config = dict(
    num_hidden_layers=8,
    hidden_size=512,
    n_experts=64,
    experts_per_token=6,
    d_expert=192,
    d_shared_expert=0,
    hidden_act='tanh_gelu',
    moe_layers=[0, 1, 2, 3, 4, 5, 6, 7],
    router_score='sigmoid',
    normalize_top_k=True,
    routed_scale=1.0,
    balance_loss=0.000351,
    balance_bias=True,
    init_std_router=0.0335,
    lr_router=0.000339,
    vocab_size=39079,
    norm='layernorm',
    norm_eps=1e-07,
    tie_word_embeddings=False,
    optimizer='laprop',
    learning_rate=0.000593,
    beta1=0.9,
    beta2=0.99,
    batch_tokens=[65536, 131072, 196608],
    max_seq_len=768,
    train_tokens=1248000000,
    max_steps=10808,
    dataset='wikipedia_en',
)
Below are experts of layer 3 (counted from 0) of a mixture-of-experts language model. Rows are named router (the router's row for the expert), up (a neuron's input weights, with its number) and show model dimensions 384-511. Each number is 128 + 24 x the weight over its row's rms, rounded and kept within 0 to 255. Numbers have three digits each.
After each expert's rows: "gets" lists some tokens that make up at least twice as much of what it gets as of all text. This comes from a sample of Wikipedia text that the model never trained on. Tokens count by the router's weight.

# expert 27
router:175119163117163124129150149168134094147106090158114135149139119157118113136086127139152136117185128178077094138145122129119083131107170116083147112061127135144171108131129141114170098140106136093091158160121124099156109174114131154166130115106144101146133113159138119123141122139129150152174151120100094155156112126135178148130141133187129096138150070153116168102096141143134105157130
up0:097140120166115151142137080156134148118089121098113170103108133144131127145150098119120155132159102133134107157122122102149095145108098129175137134143154136104118111133146125099133138126129110132125118158182130086141154143136156146119138120090125084098128120126080112146132115130115147091149098105120116105105100121118147113115173133119105150118102118101130140143157139135124118111130
up1:184091139125142151109131133117121137131117145096124099161134133137146112121129080116107152116129107142067106161115139134146129151123142127118092103134143106109172088165116124108141118128138116115149121108134080107114144174094151175122102139116158154132139111111121197089136134137154138133134092125093129129177161141121130119180085110083117157116118110135094132106128145135097129132136
gets: "'s", "\n", "–", " | ", " his", " its"

# expert 8
router:146094100115102125116173135117118162106161134168134123139147096082118129131095128135122161130084156143095142139160136153134137152148141158076102134114155118111078130127116122143097131112090118122102087136122122148110100119107162149153117109105108121124136116130147140119159147132133141129163073124133144159120117150161111130103110114139135094100088114115159099083155118142127118096135
up0:138115136187166102101133125156140117111136143173121139167138074088067127131133137107122104121172139113135118125101114125117145090157120127135145112090139135105118104114120170121122110142125111123118108104109129194053127134163140128169145130087114137146138165126131144103145133121115122128131095147111087147120100143104154163141154153144108138089107138097108173087113134188109153147129
up1:134088143115137132122132121160132177108128157105135124142115137100131129157140117111111128137124145108124101109121131149137124149124119199120069116097154123134111148147184114112109115120119150102146102086107121131102079166116166112107153108134100107072117144112152126145092104143153115137167094172108105127131104124167155103180178139137135095134111155123154148094123135144172115142079
gets: " | ", " ", " |", "; ", "th", "ur"

# expert 62
router:121105121158119115129079142184129125138147158161093108126117117129111141084156140132146122093152155087131102111136130162146135122143107158092143145138135133124117101107160135128120070117125120101107106117145136125100133142171148121136130134152051110120110109097138135088099105115171142172089129102069129111111039105148126122145125140116096109125110156158151089133102152155122153152122
up0:124142124134104129145131135173070105127133138125116123104115110109149135143157093117144124111177102131119091135152097142138131122145137135120144124130063120107094120081126134111080095134137149178109080143096162127116110123114150148174116117153118071131110069133103127116152089083131133133135110127124143099108086132109118093129083128140112121115131139129149143136066131144134106151154
up1:117135116151140126124103103143130127146118110139144115189122069151098132126122105123102113109155115114135140114136105173138150116115133110118139133166106112105127118115161122114098073102123091140147118125124149143111112149134134145136147132118098145126176147099139145130105106116122177184132114121102112093173081118160148123156087181136076103133100150126117147128096152125139130168122
gets: "\n", " and", " the", " to", " as", ", and"

# expert 7
router:144128131114135112132170120123172124133144081110148102102157112077150131108119150123129144113117116121113105155134107117121118124149075153093078161114155104111134096118113135121124099069120169130122109147126107123142181127178146157138150137123122125099113113088168144167147128122146144164142094118108152116162129174159116092145122126149131111104099128140104141131122121091103090109156
up0:152132112143106117121073111175146148137132095131099103115142124129122143114146153133137152108109111096131119094118101142145182139112163114133117130099156109134090117140126169110160147139125109144145094097131130140134133129146141139134140142134139096141157096173143135125149191156144135125154096149121122126092103126131109098106102094122145118152112153141102155118099100133130162127149
up1:116119186121097148161108173161150143178125138118101147123147092131147130087097131168119128147192139115068158101093121124159154117125144108117163099100097149127105129130083193117126070123114140143130144139163143127131097093111148151106162136159117132137126140102147119165153078129152106133143164165122159138112152131151165047148124151114106133119113113134125086120106114105135142123146
gets: "\n\n", " that", "ing", "4", "8", "5"

# expert 15
router:178132123124122115150118093149123169088149096156098127096143084119133140134154134118124122111150116118092079151152141134125137120121140145127117129121133117072177120125174128110182074124180114142139128138099118137125113157062161139102123123154118118108081135098119131106140119140162132125117068108109110137119102152142138117166158114109133133144087177103118120046129136128128097150139
up0:108155123140153125109124087137170100151120097137148074126138149119148146194093113094134121125097131106116149151144096119134120137152142120148122154146095081108151121108116125096128133116100116146115043143156102131093125159098144080125119116088188135148112114102172120136148094102100100113130166132125119076120126116136126152126115157149164119133127151128159127108133094128105161143131
up1:146124140139172099124122115151118131122092107127090085115100135118131113089094122158134137101126128134140126133135131151111118136156123140133095109140119129106118085144147117099154157080115131132162071092116136087156134125173098150140144115064113151175113120120175128132139097165119115074134089104111116122125146194131094101114147174136149108131130142138135113110149107116146123108148
gets: "\n\n", ".", "\"", " was", " also", " that"

# expert 0
router:142117105156141129164130094142129140126167146168117125079136107117120118139146141143128106152170118143122089127124109186123155113128114124121147128149142124142135156081140143132146102129135131122089132126139135093155143149112133120107126103115125061153135147093115156119113099145143133153151114138101137129079096115149145104179159165124123113093138156095153098080127130107088131141153
up0:143140157099163091134118117169179135119121130108156078153096140132117134160172088133106115122115105130133158123093090149170193091097132143083116131138097160087145083111171141115152068171096164112094188134135094149136145110098131149133107126116115144119161136099129107162121156149161162096143129130098124105113122131145111120143098125095167153121081165117150137146101110128153125158115
up1:139161123110125142158087118107123159138149107141126095168133070129084121157161152196155093113152129132148089132142126146103151135150130130148116110163126056142099169139151128119128130152092159133147145142153120084146171100148163109162134145102120102116158120129134119138125097168094147150146110141147118112183095116122141112128140147148123083117076144140144127132133134167134131138077
gets: ".", " The", ",", "s.", " was", ")."

# expert 63
router:123132109135096125123119149131150125108108147120141095089089136149131134091153135160145143167138191179080110134137164165133162099120093103099137149144077141113133141114158167114147130089082137118106146099152147102151184118128139103108155126102109114142134143117134125137080095117168137184102129138098119118133075128140147141210154148104161107121114165114134104113109151139109144114108
up0:150115112143100115144122131137148145106083113122093085167118117108104138145134126113134112116099137124166138135155144106109157155133096121128138124119135105144156107137136144130115122118115124123111128173124139149147161137152088127140156132125109131122132105205146112186139147166140128144128120115132116106127126174155192132121114118109120133133116140179136094147158128143119081127104
up1:134157132133149126131129103151178152217143189085091134136099135115130132112155143188121105124073169156122125111094153157118177115135106179124098110115129133087161138131132113124150104158112141170145119100144124113160132129156151155146135122107123150065154121134099162102142111129189156123132121103093122132114124085162135103197115205103181106069108130069169102149148174116110091152125
gets: ",", " and", " to", ", and", " was", " is"

# expert 36
router:123070113128107137117103118113116161117112144139135126161120088067119117112106127143169077127108134128126103134090110112146154142084135131125131127133106114121121151132130123106090093152115143092131150133137147144159138111128123140126128097145135140093082104108143113139126152114182081107148118145121102109111081127117117107200119132105154083130130138150111130147176123137127115133119
up16:150102123066130183138163138201102151104154110121126113176135147158114070098109117162103140118132116137137160104124108142125142137127105090109136111140126083139135118108157132103129120168105106108146109107071153140139124141105097135108122122137152134150103123145113130110118150143161112111130123121114139124110087172144137129150081119136097121157139125136111101091162114094168109108132
up17:125087121118128137143164121125145150159143116087085126147110131110114132113127141127116170142144182129137121111103103108110141120118104062111144165165131146120158160107121173140149086087105112122109094138137120102122152138101163132143125156150133080101125141113123133124088147172136099113136172114105168142123169101107153144166123126105148116119122118112104132139135093097151108121118
gets: "2", "0", "5", "3", "000", "30"

# expert 3
router:134145125145117126143128118121133114147129117108101139058088082066126129184116101128121130087118116170078081148113108123190162142077105148099121134124138146113129121115142133098102109157104110138140139114119168145096117127141136160124141098152125119121126129131118145164123113094116116074176103108122114090136129105151153105145111149131132098131107156136130115099128168112128104183131
up16:132119156154120115143119148133151130131113171157141144122110114128124092120137167107132140132134138155131129087118130105111110107138128127146119138118090131149123191103107187107115133108114150135114069140124126133132143130087098098120154108122150166105157093158126154173166128103134141133140095119114111153170172201130108183138084114139115114116055142088133151086124124142147107108118
up17:099051108157083136092100123102128167151073120141137121124131123107083108096173119087113171136136148111111092139118130134118144108114112123113143186121124141137125124103109114093129111156122105109111131114118118142113138140184092128152110143128132103106149126127130096163130120107131192125172144145056130095124137126112149091150169152063174125128120119138141111134146110124108141123120
gets: "\n", "| ", "|", "-", "- ", "\n\n"

# expert 9
router:119142110130139160121132083100124141128176123118084131117164125127127142130185134155136119112130126162119123144130161135169200123158157137142131109142122129131152146082151121095156092126100107130169118089110126092103128158122131133113119153124116111095122138117141149090140117150124156141155114168125087160121118141154124117145119128135146119146089146120111114093167134141134123126127
up0:083161107117065121164134114115115154116128091123131088114110120132118157107153124119143141092118146131127125134154132153081207141166133145120113168103137117117170129104119136116152075144106091140132098144136087098130133131167132134143141115139143150070125107134142152134106138142134161128160115122132140174116117161121139109131094129121110131115113142110122163162166086189094162112123
up1:121086084123114156152131153111143158133144087116112160118103086106095122122119110121095137118190117094106104122157136133130064131151116113119150140151131143095121110101130115114125106135119138130129093133126098101102133116119142118165117134105104130126113112144133140149130142164195087097148120102150051106137154152127162118120132097091146134119094156074149133146119132108137103107112
gets: ".", " was", " is", ").", "s.", " were"

# expert 4
router:123159144109131098127100135142092127198158119158103164108144107139166129120062096153079125118156115126095139154096142121125162155150110116100119173155141150121138149128133103120120113131102080126128098123103127150117160085193119113127105126116148127121108104150147145125124116138148123106140119159130150080107151128113112146180125128079131076125116115088104123152143114158138157105152
up0:110158133158153169153143129123073114125139141144105142124119073105113116095146120088149147122131151144106125147138090148124105108130162120099130121131117173126135138113139066078139119124166132167153133143134126122132149173158094180089169170109144120137097120143103096132160138133130174161162101110110167140132120151144169117113158105111081109098114106112131103122106120137135130133121
up1:077116102088104146133060106171091169089138157144111155147155140135111093135098135187157147187113111125108106098129094154174149171132125109121172090117091109123143110141186155122154118120099123104115133112133193095104104120137102165175144129146127122119132129080147141119097094107127098109133128130085165102165116169129115125131088163093151099149090134149105141128090159100121128122085
gets: "\n", "°", " | ", ") | ", "% | ", " County"

# expert 52
router:158092137118119140138150158150137111053108159143107112154098098109102142121065118162117138118144166127134142107107145152118125166186158139107124096135111134093170153111140134101131154159153151144145159133097125083134144097108175110158125139090157133120176156143185140108113080143118113121166093110163088096117096121101123097120116125104135092142125099117154130125147142129203095110144
up0:061058126113110115129124139174139129116097139141129150121104170160099167150111084158125096104125101136153142111123115209135131164140192162130134127119134163140071113126117118116148138124145130115115122115143109176106121142166099172102117136071126111115117109121121173125160121097151110140134131141122117155120122153130122115135125103173096077080152135094142133130129127139119169092133
up1:124151105119126134102111147104160179135125104162147123139114072109083155117145127099124130124105100128119180123133131154103139124112109126108130121111139117127119143125131120104155119096139148122167125164142116124140103124122121131112133124097118140139160152155166161124157148095131113156138129149096104149086132166128122145146081136103137102142139148118134101140130170136113101141102
gets: "\n\n", "===", " =", "=", ", ", ")"

# expert 37
router:151139123114133140133169166151131123115135151125084139095124131121143114160132115117095115141097138126102119148143099150171167154101089144147124130127139134118148108119131152055143104103079084112120099138108132131160110172088172111107149115102109134123124114133144118122159122122090134115146099151134128139121123123151148111110080127141166123091092105106153138137134124129148079123127
up16:079123172113098115160116102113110169158149150127089143093129120108153109132150155170112144124144114142098115086115108132130149109156155143131082111096079103114125115131114127069136131080112100105180107095146137125107167164148098101132164142153156138125138067131135161134147149093114108095119098154096116095131115186127088121157119123117125124142109136108141115126123087162126129125083
up17:104087163086088158107132128159132099153108145169101152135078132136132115105138141094144162126118181130128134134107094146166100135104135131107120151082152110111174131129132115096184128120147089123132127154109142154122128152171103119151142138125111131112118114123128122157115137160126139129132108105123144124130134105139144115102132139108106148115087127099117154116111119120115123094144
gets: " |", "0", ".", "2", "6", ":"

# expert 59
router:139112129132100114120100182156146162106115094100090138138146095124133114086136147174115144142133114143133157114112114122112179147158084173165124108105139130119149123103123164117120149104122102120114104142127125073138104164128131139117146150112142147087119117122177174109085122133141119146127082114159106091130120137156144115109099149170115124127115151165127123083105096133159146098115
up26:159074126067104165141123161124107139188119118102109097134086082162138157163082132137117140126145072117103119130112143129144138148142157147121091134125107153128142096136183118096121149142146089134127134092134128158165137099142128142161140108115095123131116094164120108129102151106175131137125113187117168114141098098156100100167132148130103144146092115137158129112147084153098135142130
up27:123117167107095118137154167137130162144125172158100162096129097139129150131099125118123108181113118125109090068125105121131135136134124137141129132121150120079152162123124164127145103168082157129091110171136130128104179133169098130143128126125130134112121127071138139089119076096146163157167104123117118118125109114127132089119128125076141123107129142154103148123138120146142133104124
gets: " | ", "\n\n", " |  | ", ": ", " |  |  | ", ") | "

# expert 56
router:133075108115140112139117116128160142088149082107089131127083084111115103123138134162142149202110155126142103140150107125138144145134163129150160128152179143125128110085101130105106085094170092149128104134108117111097110154112141129137152159139146115116099143129146156149137130131133122098102096119081139093119144113141127120159134146098152131134102141141115137102105132150172104134141
up0:197079117115095139118119140138089182135133121138084151138102144112154093088109126142136120072084140119127121128124134139157167128145128163089117119095133127146130071138127079117138089138107140089136110095117113127138125106144101138146125160155127116132143105093123124118093149119159120105163116170147146113154158143156124125146106133128145106081084131113126145114081105132146128141136
up1:187088120071116109097152099147138169133147117118139113108110151157112134134139106131126085140115105162116078171140102129074154119095139150114162077121150102054132093124135165126173121145138133144159112120113122082143191141163100146136103136151088119127068174140072135126121159117148140096141122121084174108107120161151167155178136098148156144126143126128133140154104097141131133099104
gets: " | ", ", ", " (", "| ", " ", "; "